Weights of a small mixture-of-experts language model, trained from scratch on English Wikipedia.
Size: 13 layers, width 256, vocabulary 8192, 25.4M parameters.
Training: 264M tokens, 8042 steps.
Below are experts of layer 9 (counted from 0) of a mixture-of-experts language model. Rows are named router (the router's row for the expert), gate (a neuron's input weights, with its number), up (a neuron's input weights, with its number), down (a neuron's output weights, with its number) and show model dimensions 128-255. Each number is 128 + 32 x the weight over its row's rms, rounded and kept within 0 to 255. Numbers have three digits each.
Before each expert's rows: a language model's description of what the expert responds to. This comes from a sample of Wikipedia text that the model never trained on.

# expert 7
What it handles: Heads of proper names for leagues, cups, awards, teams, councils, societies, as in All-Patriot League, Calder Cup, and the album.
router:151137140156142153097119133077156104076061112128125101130080181135078128149081178089069133079146168113147123112094141095183091147108167142068126153177119104162161140103143141201114129074127157058177220144132098147148139116090175153129154075140150113137054174147138127047126113137118097083159130128122157119086103120130107102165100082119092059157092149131189089144108082157107147131069
gate0:097138073198151139062093165110151149040143064151152112149061175059112141060165098083067109158131162135114121117147179120146065190125129175150138121112148131121100126143161128103152085136209101090114162129118146144122130098168125095078121127114077121126150073182148107111118116111117172085110099071117135104154124143101132184178107159129086125122116181160129088109138097135178107181143
up0:136130119185134133194127150129164196091157109139118134104122139117161137118135201161138089168122155141108195107143167141156127103159155154177083090067118098148140180091156118119109109167159130119164139142137114081103161104131150121127129215138062095115114190098130167183074143161087161148078140115126084135164075090147148144139117119136113085082172099106162166126199105164136124102149
down0:124138109103163063141125112124175132170106126156213111172172115107077102074115147175123146164170157128128040163112129118153121170086135061114092065126184120149142105108166109146122116121080090109133156114099149150185118107099107158118110119124094128182105100144133141173098072123100142115107144192163159115079120149134125125151072148068134089146129165128082163121127121075106121153185

# expert 19
What it handles: Hyphens after prefixes (non-violently), en dashes in year or score ranges (2016–17), opening parentheses and quotes, and list dashes after line breaks.
router:129155089139040113186083113118082169121131112121118110105073132173113092114102143060088109175157172129166098097160098161135139164118171138079104192173162136144145162142139108160095075143159103141122094130155068149134091130100158109114133158133141075151090161094092055132147117072076108112172077081134133155110105155146155079168150152135119069085097135099129080195119118158148120110115
gate26:147112175122114135178104116187115121106164123167145090174087115164104128107176136125109103086144115149100139132157065063163156125127098096160173130139060122182176165147169154159120096116152106053079131102188142135050127064152107147127080138139120121051147122110063142113160162121129146102132066151105128123161100133096096121080068160164100139129149155096118151140135177126120117127150
up26:104152105122096140150095097107138152123133109137179128113120127119166112153087123160173137172119141179116178093106068095126085142136112154101136108130112128125115114106183135144122144182091179114083102120146110162053140166133148144120133145125157139155125159103109105153128121164126157086111065162157192153189122135167104090097109101120129091089072162174118062109129142158163119152164
down26:132124104113078018151144117100101173110126122144095136105197128134122173109144118164124125137149131068191136092226107158145073131051123121086156112121143134117107118115119109086162140165126127178131172122149128126163100139118123123083120149119066191103174147087177139149146176108075114159160140106151123126221075098087187107171157159125148093074108121155111085155125086143116097175154

# expert 10
What it handles: Two-digit pieces of years and numbers, such as 19 or 20 starting years, plus digits in coordinates, times, percentages and tables.
router:103150153125184151135118135114136140118137127123071120154114126157051119154126136057084116116187129134113084080142150141177161104097156139100072136149117128137228141137182097139097089138140101101143176164123062146187097125104155138096143133153161084135128185110133121053119152143111126106122047116125131095101091161108122164114083089171156097113073118145215109139103120150173126134076
gate0:188141051152098154119131106144157140101169126134079101136122158243107096135128090224101093110108143126166105114092084126147102180099123101168179047151130154084074140115084151120099135108113143124101122108158126129109113091142095074118108089140159101116134133139100132081159156124109056115171138136157171150187113134149141158127106069128120113135162077124105116166141095146127113157125
up0:156125115160125119135126145125160105151099182146108146138090149150113142141153128183174156138151098124101115147115151178157116122080160176093153142143163133094157152087161084137182120180130131139119051123117098104076088151110160155184137174167112135167129065133124196154118146102126094143092159113155144131056157073159118102108083153120154123178068119128113165143161115091143099108167
down0:154078104115128095118121175151097115176092113158119119110176112191104123050108105174196151086176144125106158096087123153175117114079109107135156120162111199155140164151083107168179157108121153008101103109118142133098110143154115137070132140078095129139084135109105179131153091178154083099109088074130167115125170164090202104134111085093115111106068111158159151130103076088117163076156

# expert 16
What it handles: Final pieces of personal and place names, like -ford, -ville, -ington, -son, -ova, and common first names such as Henry.
router:144149053141143228110135079104142132084136080128092104121143143099097146145067179086155116140082131129179150121101176099150110158139185117114075139149110112154131178119162119114077128112170115140159157170125072090170131087092144114127159178145139057170149134161116101099125163083114131124144148102100153177095112155125119149120099121169131086090082133107182160181090071176119143111068
gate0:174170118095120163120134175144176100126120131113109059194120109155144117097105145132064133127160117144142093127079085081088161168167098121152116162112118091146101093080149153110118119153123155149085173151158075085138154093118144093093025129170099117133146111140171100086103128102201106131116155090141135103125138163136123148139153101143169142114173150182144103128142136135148164136112
up0:136085104134104157158095089198133133116163134115176126088151147103147102130099127104123183062129099121117130105118127138112179189116102123142143106151155140095122191176113071182144110097140104162103122122139095144110104114126111178150163128171131096166143143134150146134153187121126158131112140104145166120155120128123116208175110109112173111145076237095156149101125133173039121117160
down0:091067163136163103110069191160133189120102141185152164083153121117148124120157074063170151109054153090144145112163109122158177162108095165133101139113190150077170156153089140165186131141163088181117126068094130142109114147138146126195170127138070084100144135158107115125131120169092143117136100127157108120122157116188118142082108158099155138088126163092131133092187075117153138130186

# expert 17
What it handles: Personal and relative pronouns starting clauses (he, she, who, they, It), plus He- and name pieces inside people's names.
router:066092116162080130127128141103147094079106145142119091150160126111034107115071146086116130191113188166163138173130120157107124156097137154096125150140138092190139177139147081147116119089161097154150132154130086171160095111061119119105189131140137094113123169132124097102104111107119114158153108157112175178109101157121100149155142092159153143128150124062162113150136113129105059156108
gate0:146116101151063145128086116111145114086120130127116077129120106151056113100151147088156127192142129125136109148113153123132095112123127140077146186172102208140130098161103121150129128121181147138037092133135081143153149099134122081158152156158176118115167149156098151130107124114144105090150108177123099081089165170088090063142065154134147228128109165069112120104124137094136122137117
up0:138143117117107125123121156135109130162108199101148110108095107120208176173171141136128184194176116094113132137078153132113135123211088225182073084112112136092086184095150108179083192136142095123119200160185177189133139127092125125120120153121078173083144097128143146069138127133133107118186123133110147141106182165164120121170156140096095130157122100111155179078149105120174104104151
down0:091112101109137151105145132063099128103134160168109142085098171130160137113082165110067135133157110153160120137130159095150125162118142101110072134141123149133137127101108050145104139106115176138196212089145174148111153208144097227091187110085111144078083104145130141099086156107126125037103169184138117106128145061104154102078134149037115094087121147180132102160158174128086121102105

# expert 13
What it handles: Bare space tokens in tables before numbers or ISBNs, plus auxiliaries and copulas such as was, is, were, had, been.
router:070134124109094120115109105114163080118085100133135124150124173178082106116120133085113141179160118143139113109105152164111102079178155109127139138124090084114158144148166104158092094096141104123154147156105106111133131098132174118130163120145112122088136120164108128148134085092124157157138061138078140153091069181070078162160120110098136135095081189095215073112126104141109078181091
gate0:126108122154191120181126120177104186095156114114181136229117152198155135172131090122155133113113116076109152111151186118116083106166122154159109133124127125140098098104032135124131171164179116090138080147081084125148066129136127141103161151154127173203159151137065150149144136124080102119162163159159102162103173128145143144158112101096108155052112157161137191168095185094187149162078
up0:149142171170149133148151082149197141140102136085080088142077136124164126163109094095131138091086108140079169117058104150130132100175129185066167121167158119140092179128151188129085188120162118099104116134151115135089122147145102100142125139177118075193139172041136163118129131135117149126168136189143191111106118122100151138088152103130138191118081104090063177075132126142174063095190
down0:167101144130117121167176171130097138143135078194121188167097160129146200140139160032178101143118097147157193127148160177128120128162090107110094115107170067156104198133120125145143158082122136125139157130112228068122131129136076076135137069149118093081154156179130174126109081173088134110139118107171140104177143123057155077127048139161121100133105168132084168152070146124098108117065

# expert 2
What it handles: Punctuation tokens such as table pipes, closing parentheses, periods, commas, exclamation marks and list dashes, especially in tables and lists.
router:100132086166122131163150085114169149110124124098076077133119166096064127133084133084134120115157104113137134079126086136148100105169172210067116170184120109160151211116202106149068084085105172125197148155135098152168122127096125123114155084141128110104064149107136111106102140126110114112148106085108216157101096180126114169125115107122116139184111104123146090169098120163123048089112
gate0:112098102081111169160158126140151144127157133144114085161134136134138109106131125097094092124167143113123124099148174087099116100197058146098100134163144098136121150167177081108141149126175111103153177150125171147141122037151161069079075169121109094126154143096141166185138093000133143152166127127119117111131139077182102172104062154149134153131133098094152155176137147126121139162104
up0:170092117125127069117144162122093119126100153146111077119199109098176108067158117144019097069125188160081134153112137152098072150162156072108106106145106186117172132108082108152131119046175111107078106164103139125121118094100108162111114146196129113119088148101151167149161146057121109142095137075165176104138134108137102111106113129162125129133044179124087133159070086132118099155093
down0:150100148108140124136126167123141142105120113156141097116156088088129094145141111064152138092099105119067105112106088152076168083128169135165164142097133161142188141143082111123124142121101122120076142071128126189171093098095099168055106171163149184127176125140171118145173085129055089135154090063153125119043107114138144160147078148120090116119092110110111143117107091155122077168093

# expert 18
What it handles: Past participles and verb suffixes after was, to or he, like made, used, released, -ed, -ing, and word-final pieces.
router:127135097094138116180143122094127117109129070115077138187110162137150073133074163078081152103126137191146182136058115151104092086115116114071099189175131118131169170139168153173069098118162112123149159126079102138196076151102163104127160103119139075092135153157122088127063132114106170116146036110112132151134074155120069124137135121178119102108072161108153106127188109156160080112131
gate0:158143131090085074133117109189131143115083148151199167083115146111125081138083130148149130129078139160176127038159103092118137125079152149109135135174199124156097132125153148129133105098139097131114073076087077140130100122171111085115168141127143121105125114134127140159115151129123066100152153137127149086154163168164154097113127161160154129169116128149140137177117101151181139095059
up0:120144084181138144119126140099158122089112166100108111123112157183188135157109073122135086132162129120118088129092156128102127051153126068148099160096144115064150134117050107042103107118067106133117075113122172071093099146142067166070182155163166106168110107138158133108151179143128150078105135167080128111107135164165092134173099143095167138127146147121137161173125097083128126117105
down0:063141142106184141165174066148086126114126127155126090079108074098094148127072153077137115091159114123144117086149159160105107109181127167112105118090116134145148137139073091050095102087105207116129112138127081137077084099189086152169133149131149096162145171163170132123154136090108165140149127085133149066163150138170107154073131137129143134134132137140114154133139088110193101153114

# expert 1
What it handles: Short word pieces inside Latinate words after a prefix (co-p-at-ron, ir-regular, pro-l-actin) and thousands commas or pipes in numeric tables.
router:124190141103173139164182079106186087123102160061079124130101147131067141109139106071118121219173107135122083130107149126128116142116193167095095101172201131167120130178159130102117118078088138159159212168088114165149076134098183113072169182139116132131138135117081127067193064132136156096140124100137142103098140130076123101089093171146147102121109174117171099126163132146148113132134
gate0:120135120128142099177131114160106117137190174104068142194103133094152111134076091134071115159145113126138117108095118108078121150116076052217142165114155140096136137143149135083136149123098087144117159164122145130163192102182106128120131117104155204167134128123119128123169090145150111096165116143126164079097105138163111105150136098091146163129151176085171127129174110155080159179188
up0:145166069119080152089165149146108077167141130138079131170134112107193101143152172162076131168064122158131156131139184125129088145152118066086147052121145147143108097141126142072124104125110107120143145169110149156110189157115134150114150150086084114058105118116111147168179103101140174159075119136110064192060126135132113119105081123125098138151111166160149127180145155136060095133106
down0:084170180143145109096109097125157130096154087116169128123088131115157143127087164188134100065076124146095187153105079138203126082173207084102115156168092121098079093097115134152136111162099150059105121103122081127132142053105137195143091168156120092144134075128074097148131151131123072159149113149129123130086086087150065159086146109072093110164162142135147075125152203074174119124075

# expert 15
What it handles: Column pipes starting or splitting table rows, plus colons, semicolons, bullets and === heading markers in structured lists.
router:081166100128142206124148103080129097111113108105119106105121169159094151163098168076120087115192163097144092128066179150083132145165164212118083127103137126146182158161167151141089141099122143133124204112146127167176132108101131131099140099173149124116096143151104109112132112153096191175114135117110139121071059102111109126099119089089150078150093142136187083199148102149156089107127
gate0:152112133101112117117067140135224147155108125140147096057146119161174131192101104069165125132178190125124095066120156114135136166145118147092166129185111129134152128121144101130110102072161142193085186106085144132128163137140110096137135129154163136111049131166115091153178103093120123144124105153087137138098128113183085131105103106132151096094114175138143135131173122103139130118160
up0:101226093188091124132161091090120165075142075124120081148105147158086134177139114142142125163071113102146131142077084120066156089137140134120122135160149174118134094083206129166123130120096137175103192130129114073139126128116103136151141135155154102168147136174123176139151121165170120094076162125088176207105084114128164150175192166128088125178126106073105149121145160144141147133154
down0:128130170142105166076164160118079135110118103132084165165132138120123154073092178081129141156132117136132101124091123220122121176136125099120150125170121163050120146071096166138056058132154167025098108154156155121095114123129164123132132128098112115140112144069172109150161115193125109071119137153129150134151105165180131124137137187186168131137158118094120127130132063155146152059172

# expert 3
What it handles: Periods closing sentences, often after ) or quotes (")., ".), plus initials like T.V., O. M., and odd mid-name pieces.
router:141177112166157166119143113057171097062104123110109135132144117164097123179097111096076074164144121127140132149114121138142131126111121190096099124151151121097121145113092081181065136129206120170132141117125116133196082088069144093068182150122140055124138152141158129081105140105166097062184106142098116134124117144127117180125048126154164134140094204135211112198109149170125104121097
gate0:137165187167116136082156114134183136199159154126090148138139164115140121155130148080131126188159143149102137099068150106128144114141103152142110047145147134073080171174159145145106146082153100164082116130167121182092198107095182114103161110167150094162118173173152055105085118100154162153158084154119180104136157103139080129144116136104134135143153151132148184175163124095150152200119
up0:098184099134129103136068118210128157087152134097124143100130159131152108152136219095101159133108108091086123211097116115117111194104097139140099177089109137102106199058093143129109101120143144158159090170131166090150095121151144092148142102166138187150134170100104190175194150101127113137178096143184115134147118048143129143138060163131129107127101114104119162116214082135081143136147
down0:198154112144096160100116126160101191098116131143085081159103082109118093160111105144132050138170150093172123130107066164158105134101128123174090181160125104151088107140138116169084154190164141082154138149132147168100115122086126170183071180101153111114153067126123158094097144090157131071130150160110140196141153091143146121130149121123130155104180134177115134110098158097082140121108

# expert 12
What it handles: Middle word pieces and stems such as ent, est, ort, act, and whole words like end, time, part, first.
router:077158129119070143105101127131111162118134122141072114221090211151106104183140136091100110151163142102107106110091151132135095120136145142148095151148179134129161158103126072187128125135112112137142157120037094107139163142096156120095174091161128106140128229138113106085148168128093183059148095155128139174083099149145057167143088100113118105161080144118171130147165096144153112129119
gate0:156140092133157067175116151131152127137089130115156176129095140189104121120120141107172130154193152132146078089154139111174161120091193113133153136089119072151150156124094065100181133090145130211084135071148174117128140142057094097136180123156129130164146149164092116091166193103097141128130075104135184133076141108111112171162164126133140082190139170145121094171173069118083121187128
up0:074161085102092168140086162105110163207156117174094132154146148145193093123146132149104087146136088141128092153125171176107141091139148095108141141162097135131103140145120150116082132142166151149104092058139101131099099070140139131138135164176186171143157157114146147162186135139157146158158084091092146203135103086126169103092164121123098107156111076092112093200137111100125169152141
down0:167103072057162169118166049105134144143110138093173133132123185148132148091137108172098150145135085127095105157148104135139124156130157108050175069146104153135164055134110127103147107103085110184126134117105138158092099121123147115157108111134125076163119114141127133116150074169128130166101148075063141173132160156158100117127123093094127118110107171084167123135136130061160170174185

# expert 22
What it handles: Syllables like ar, it, ad inside foreign, often Spanish or Slavic, names in sports tables and lists, plus non-ASCII byte pieces.
router:101154121154146140137146114098188152142136077101085119151123182133118075116058174075113147176171143153146128079138126183147100161149162190092073130124177114202173194153151070157105114069172082178168134160088132174171116097093189116099167114091155120130135118145114136112091135087093110188171101088167154181124112089103090179147124120106068115134086099104146142159160122178117090130077
gate0:133119107116122168151128113101148112113157143185083101080098136110097075097144127119134119165176164142182107143129180082062125129141158083043134105149152101162115134166184123116090121170085148126092161109121069129108080118145113144117147113090189136142097109135186186149110097072119125171100164092086102156083082116092178108091055103153111079127161064110172150142097149154138142145090
up0:152133153132092103154106138160119153139103088095181136114155153091130117103140135136144133116071125107131153124190125059127149068096139190153112144131145144104161143086100155092067146102128127127141092157116172136117136146130172078173095084150088101071103164134086133108181161154093140129070167111149114161123125127098117181132091141083194088082110081105101109083129192126153223122114
down0:086170129141142120145190171181110149114072195143145109104099122099098116123099103180114143148089081166163102148155152119025149112110111112138093156087164138091146126085114105071114171146067155121140115154118166135152107186108182129076123134152078177183169124110066079086125179156061167097101110081109131125166120123162102107182169147071166179159177119131133164122090163109076131124169

# expert 20
What it handles: Articles, possessives and conjunctions in running prose, mostly the, a, and, his, their, 's, as in "economic and social".
router:101117078122125159182185120098218120125115058104147113156104150074091140134095131097060096154130115194154077106084170103161134139158162180124083175162121105162138136162145098165054094060115116138157154191125130157155125118109166107098129157137160086141123139142113099103131094087085154101151081121086127165107127109117071149166128083134092136103121139174125167134113077169136091179092
gate0:092135129131196172158147122115156185130127154084139127157062138141149170190087112088122178118200188139138145056128156085164111143160139131126130142147110089095097124158148099197153101112125133125043131111161113216154112098143110146159152100115169133110085120120160105129180131159074115109131139159199131107170141101144058183112151113094122167147110175133172151098073100171119130051117
up0:109166161149098156162079118159101074129220078179140096076158154136128121122118102162144161103148076040140155150121132091124125098140139189149189207105152127127142111138109130117129151107096120082106147171157159107086117148123117188152196089096161142132180184141157081151102080169133146196091168130190121134166116141178098131204164135086129082162122100088160104164163146150150128095175
down0:223099115053079166134140217154054123098109054174144180138103111164150125178079170138173110163095073121146155112131133047083138071152172163172137116119165133060104155142127089147136120151108123102126102143105124132112134121114148123121123099102129116150141133111107138095179163140132114147107118128138188120160120110162102089125142110093147193184085049098096122085186131175136134148171

# expert 14
What it handles: Function words, mainly of, plus quantifiers and numerals like one, two, all, such, some, several, often before "the" or "of".
router:096125103114151166153124079114171127109146111109082108164116155131083050083112180078112079090145147153162123084118178123172082091189128098107134172127122111197167143122164076163048083107137124142098138178056111138127132148103111099104093155157150091082098135172129114100124113101063140102160064116106169153081082113150087154117155114119145129126139174127156152118181145154131097103106
gate0:068162190100113145107082161167074151101116119071157095124115143081099100121082094047093153137165091159075079133198133194034124128128123122181111109141126159090102189092099141123139166105136112117131061148171101138097083139148143104134154102128080156142171150117114066103122099144088170115145126116147130120102150129164131104153151097128150090086130109092175173154141179119162140073121
up0:150112074106129101116088120140123079101100118055120125196113086124150167134109105165174121110114155116094123146132143143104131122148151109066117104170162117141134091095096182095176199121119119157124162134092105086113092148168074167099105148120162151140144085107156132102110118102110141136099101147121057107100127108132138113140189209202127146142095128117093115134088035148110109141112
down0:110082139144121086125171058108138143109098161126148113152143141099105141203120139124131096154060136066088100102089141186119105107140158102138208104147120115114109165086163102092128145124176141148148127152129122128141049108114082121086070153071109112124135077130151111143167169155096103075099116146117104113114112136153076139127130119131118190125141161167114161146147074089123096199185

# expert 9
What it handles: First tokens of proper names after pipes, commas or colons in tables and lists, such as New, Oak(land), Lang(ley), Alex.
router:110163079155159181143130143054145147080113108130110128125144186146071063134127182085054107163099209114151108137141120167125126093115165120073061121163162102140128140134174097133120136110094151187192150140119075133172129137085144096084130141151127097102136140146149122111127049091144136165151119154138166128065113192110116153148139123133101124138125175072183143174140123186143140096104
gate0:094137054098160180125123125111144141137156075129136155181098090180092139112122141098060157141101162092090152152080055143159093153182133113158140151156128114139133164141149114125168130066142125172088096160140081180110112113090161072114141127112103096156082140112110088141131123079137170189186181107157188143112109162141126160114153115133150182127094072135142123176139139165114119124098
up0:135128175180115130135100113143135140151097123142234104103104220149101088078106129117114103118106096137112094101117167144075162149082122149046076146128098128148109141085132173180140120168089177139121165078129144056122128119121096151124133166107133119126060093099162104148079064039127062081125095127142127119073114095116138078152177165161114124145133163105147123141108138085158176155122
down0:112079141126182147122166159100095159155170129123081126128101094111109113128142153166146048123197093083124140099112120160103103095057126083101081117118137092121139120182050072165100104146107173128139119071112193107096113169174189143082145113127154114172079108213178171178082115164132131087169111125139162146105116123161109079085165117169134082182175162107110144100152170106092167120083

# expert 23
What it handles: Inner pieces of scientific and taxonomic words in biology and chemistry texts, such as -idae, cephal-op-od, vit-amin, Cer-am-bycidae.
router:129099125080187184194108106108140081095140134078120103173117166148099154164141161069122087151180170150173132103167100144127131130136145116114110153213123133178154134147145121158149086035158176159140144125092105195181098112113189117171157145139125089105137143089116084086144094134117161079127156091119166175097119154133117118094098081155131111050066146111156124118130123171148068105154
gate0:133163190093198118143134141135144152139132142088123083179056140133095119098098101105109192111193185117094082049055160148106138145148133156147124154169110139144116115143114170122156084144154159148162139085113118167139120123131146083115139135162087100111159151144163162181122133135209125125156157112169072115128154092150107191080150100134118108133095148097139122104192073141112125137125
up0:126146117116141153113138060124051114131149143112120130159130153133153147111119131149132117118134093139141180116096144133142094083196184078117157113118129076140141110143132114121102116079127070146112113146114097148124114150177110123158116100096089131092146162088158061100135075148148166163058151143134145134075062112153184122170111088142122143088173103109110102146174089141061152139131
down0:089118104193219119174152181135107142117142131151085151121139122146108087142113152218175123182072119104162081136189169117132132124108123125139177086103132154088157113103134126084038170142132097135145151112112137050093120169175134066118137122181122200144134120135153208123090111117156101147121157130103132140124110141144145132159165103172093109131144137126108085117124044102189176072075

# expert 6
What it handles: Geographic and political name words after "the" or "United", such as States, South, China, New, Republic, and acronym letters like ANC.
router:132113114130193137119178125063122138133130142069109151131129192154105163188049157091098112097127115146168159098093150147166147149113163130106107133146183121132170142165130084101102071094121137144163135133139097158113126105115102145064137100184101140133122149151125163103110113102094077090178102158094152194051107126104094138143160098128124087098128117100140135207132096189118082096107
gate0:090158104120186175170143135108179102151112142116081124126155098212216136193155148085095146138143153120164110104117154154128114110145083115096110100111088100114161127108167082151184082105114117095097186148174089156152117139094140155164125115142082117172137157153114114155218130106109122083083130149115169113074165124111161129176118106156173122142149148157096119164106115151118164158140
up0:073106156128112121130142115153123164121164072167110166131172069145113101145139123140155166126110144084130068107131106163119120129137159125148132135193087157180139095111154049099118118048098108145116130178197144140189152164112126116072096084163130150120091079135158152108172074158136146135156139107139103116150128109115117171113123119085155160127164153168087095146155132108068173079118
down0:117122179110128125196120099182143140118140099111143158139154168141125104151172150110069116112113141171125089049091131128148133096115146158074133138136112153134155111145136148142165084116122135065141136175165095129161114179100086154121172175120143122158110104077058122118133111122103098103159162081104103195128201182113165104113018170127099149175143125145067162103122101153128120095115

# expert 0
What it handles: Short word pieces inside proper names and Latin species names, often after a capital letter, like W-u-Tang, Jacquemont-ia, Kitasatospora.
router:127176113145106187170158090120168103075151115140079102116110176070082122128077160019118121152135121151139109150135114115153155125158138172032081138149132054159150121096147087150112145088177144092200147127087112137151126148074155146114155151140092106090115169140126120117100118139087168105149120092122193179093114163139093140133168051125137134107047074085127110133100120165136086162149
gate0:164105083090144087110128150138135174079104085164094093156141154166065116151168143044094111113112109092135135110062138134177106175089078170101126118111149115166139173127093120096160141121208159113056164146117105138149140136089076129156162113120174086125117206132181048091099109135089148138107134127099123103168111158117084124127122103120142122125074221135123085109169071148184138123070
up0:101119107100094184132185135128142157148153132137108147082150138157125140119178140116105062171113144123185123121196131171104151105122152128135128135120109030151172118115141073105154150166108134157115119093121164144078127167150122064110123201160124120151144106150103180145108159126143158124155116146141187152149116129157092166123118028150159163113146106163091095086139134123110115163134
down0:105097119114182122184149145133143120100107121156128085086115137164155118134131133163192103135067152136131141111076121152120084163095180108138118168119065105133168114130096137065151150136079115185125162153122103168161148170115109150145128156182143075165144099115140136153131212109130107159142137122159199159092129097195066194156098145182096157102117091190139141109141125117181152177072

# expert 8
What it handles: The first letter or two of a word split by the tokenizer, after articles or hyphens, like l-ibraries, r-ich, qu-antity.
router:098134099097135150130185144079169084101129130123138092116111114124076130156081160062149140144155131179114138078186154213148114089132133104097141117151109129144173190176171095156096133083156149154159143129137113201138059105101122084091164146153131111112119143138108098101156071141130178144128156108131134126096110170098141142130135095184093160103124131152178106165155083142150075146113
gate0:092110079210091123126117137141147173107143177152099129074148099096148175115089136069104134140141154154132071132184201105172118168173124084165177124183152171125144177097171079090121065193169142126103160102152097120152090152103136143129172034134136148158161128121096140196145121083165133072082098119084113127095103043177182130091136105126148209130115147120139151134122041105092182127128
up0:165125123139127104107137139144129109115125100126189175099154143185142118167104070076131145140045112112185135087148110165154116106128127084121137091169146096156113099143220070155089156137181156164159142123131095102093156160140128141171138110169113093143149125119113112130133138143148112191111142118155126122120108076170117103131071135079089141127150113173122097171123115149173113132123
down0:144129094117097124140135113153127111148117160067165114130073103181152053107099137118117075121135126115097084087108156140058109168120097097115090132139058105146132073138143096111125104153192172133151131090116112134119095091173142126154118150154071106134109120108141136162095111118085111140161164150138058067086111114086126150075083151130092104196137131148093102109145145177181063143128

# expert 5
What it handles: Commas and linking words like and, for, by, with, as, at, until, joining clauses or introducing agents and organizations.
router:099194093074119150085093086104112134094097162090117104151072187063086092109080157109097047164118149122136159129076139110148150134125134166077079172207139138152170142129128094164138077112155102174101129133129091170150139096099161129111133133128143125149101146132106077099128105115156163138134115131089178135085088157132078185130123111118090139076119124113137076166177074169103112151100
gate0:080130111130090134119147159167102141166173148093108168089029180109169097102103167096120119105114148143153105125119117163174186161123139101194113154114124180130140120066100167122085107135191091138190100155124114140168170135100147104133157102130104055073136130133135122131103109143131197100124142120119132107138125137127147159177146135153141109088138142172117141160111179058130156174129
up0:152106067104164078147112142073170115143085103120157072128201137162108087113103080144106063030089153160161141142200145110153098134086107110076152140160145171122153142089151154125166102143132166110097104124055060158093127182147078171122117139137145112166107156146127070083138103114122099117133123142134146107133145151070088116100164154150137188153110134176111137169134105147139101154133
down0:150096091195128118109124194136150163129124153156103179101151085105093097173116109056120071090122134143159060094061080097121113108078182193090141168081139146134132175132112157139077067091138126162078153155123139168117139139188105179140145131155151107089166132171117212107100091131154076178114134096197139136189141158118051089128145175105170062083115127110149093135149155091106093118109

# expert 21
What it handles: Common nouns after the, a or his, and their final word pieces, such as team, film, station, residence, gallery, coach.
router:111129103132180092138110089103131074083107129116117098157133139146106137117090166088123097116157138104155086083067140090188093131136155158114121126155144086140165150125143121156082077074148184154165232140070099119162128076096152091090110138140160109109092158112071148133121103136125099087160084135130175119092101167171094094103134115167092056120071166076168135120102124154129106167106
gate0:108144055115146111140096123146147152132203140134101131163095161142114193118151125086177139159166150150202146124139157088090163166082118115183110175090149105165170154148113169121129104113177103182146149106167120122156169033122179168143125141156164141171111119147108118165122115044085105088121145112158144103179129117156170177144113146116083145140111088177131156132091144136165184121169
up0:144114174132172105107099175122134090128102081147174120110112094158100130151095154152100145136166164180034203063152130165067106172091140149090141173075146111168125111112179123159184137100122152160143103113121154142179089162195155157083134085148092119118122121116165112120102157086182091145119132128178109131136147104118143153134087125178088126179145129148100123181099131142161070128124
down0:104154116109192165097112112096140083159090141177089088102247106137127157142135090135106186140130157090138144095133118150077076143124081122140165121063102126154133148176122151105138121067171152113134100181108131109098136092122100067154141143089149093073097137120116173128093101130094135091140146166110135106163125139159125150100194103136154155169172210100141130174085194126076102088161

# expert 4
What it handles: The preposition in or In, the unit in after numbers, and single digits in tables, scores and measurements.
router:151143075105152117111144157120131159116073091141122121102109128163119086156096154069123144102144120113138142137146174179190144140133138110084100163146163112174137109132178090155117138071154158071176126146133131092137078143119177103104153111161138111097115126146106155125132138136088158113144097131141189141138085139113094164146123103087104171111098142109172097152161122133149136087108
gate0:108155158068082125088143138131123148199092069118071145138146105156177125098121125130117123099192150093130159073034164167078139136103136100135134099121153152105196092121137120202155141120104101041088124097109121144081131095139114162137145168085162162115158185150101106082146138107107152137138169115116081097161053083120164168102101125134099136129128149156136154187097154162131093070097
up0:134121107109144089076135102165105092155171137096079115163152146134163199090131106073152120088110158139171138116132155113116090113150197159138084198145102152133166091114146112186124136118148122145117120158080143156176118094193095135082124137097173181128110168160121146098106102116140101168088123199150126173089158174136114165146135072134123101104160126139137165157056176126084094066163
down0:084128157135091097156130173161133096175159149111080124113106138085107129124127137000063077161165190135118148125070103199106097143133149190084135148147169128127144155138149088068146125141096104161099134105092166120129120106112126105126103151114146163074197099165196127098183139101147152095162134082073124125127099129156141163130163131132135117133117163157097162158112088113146110122138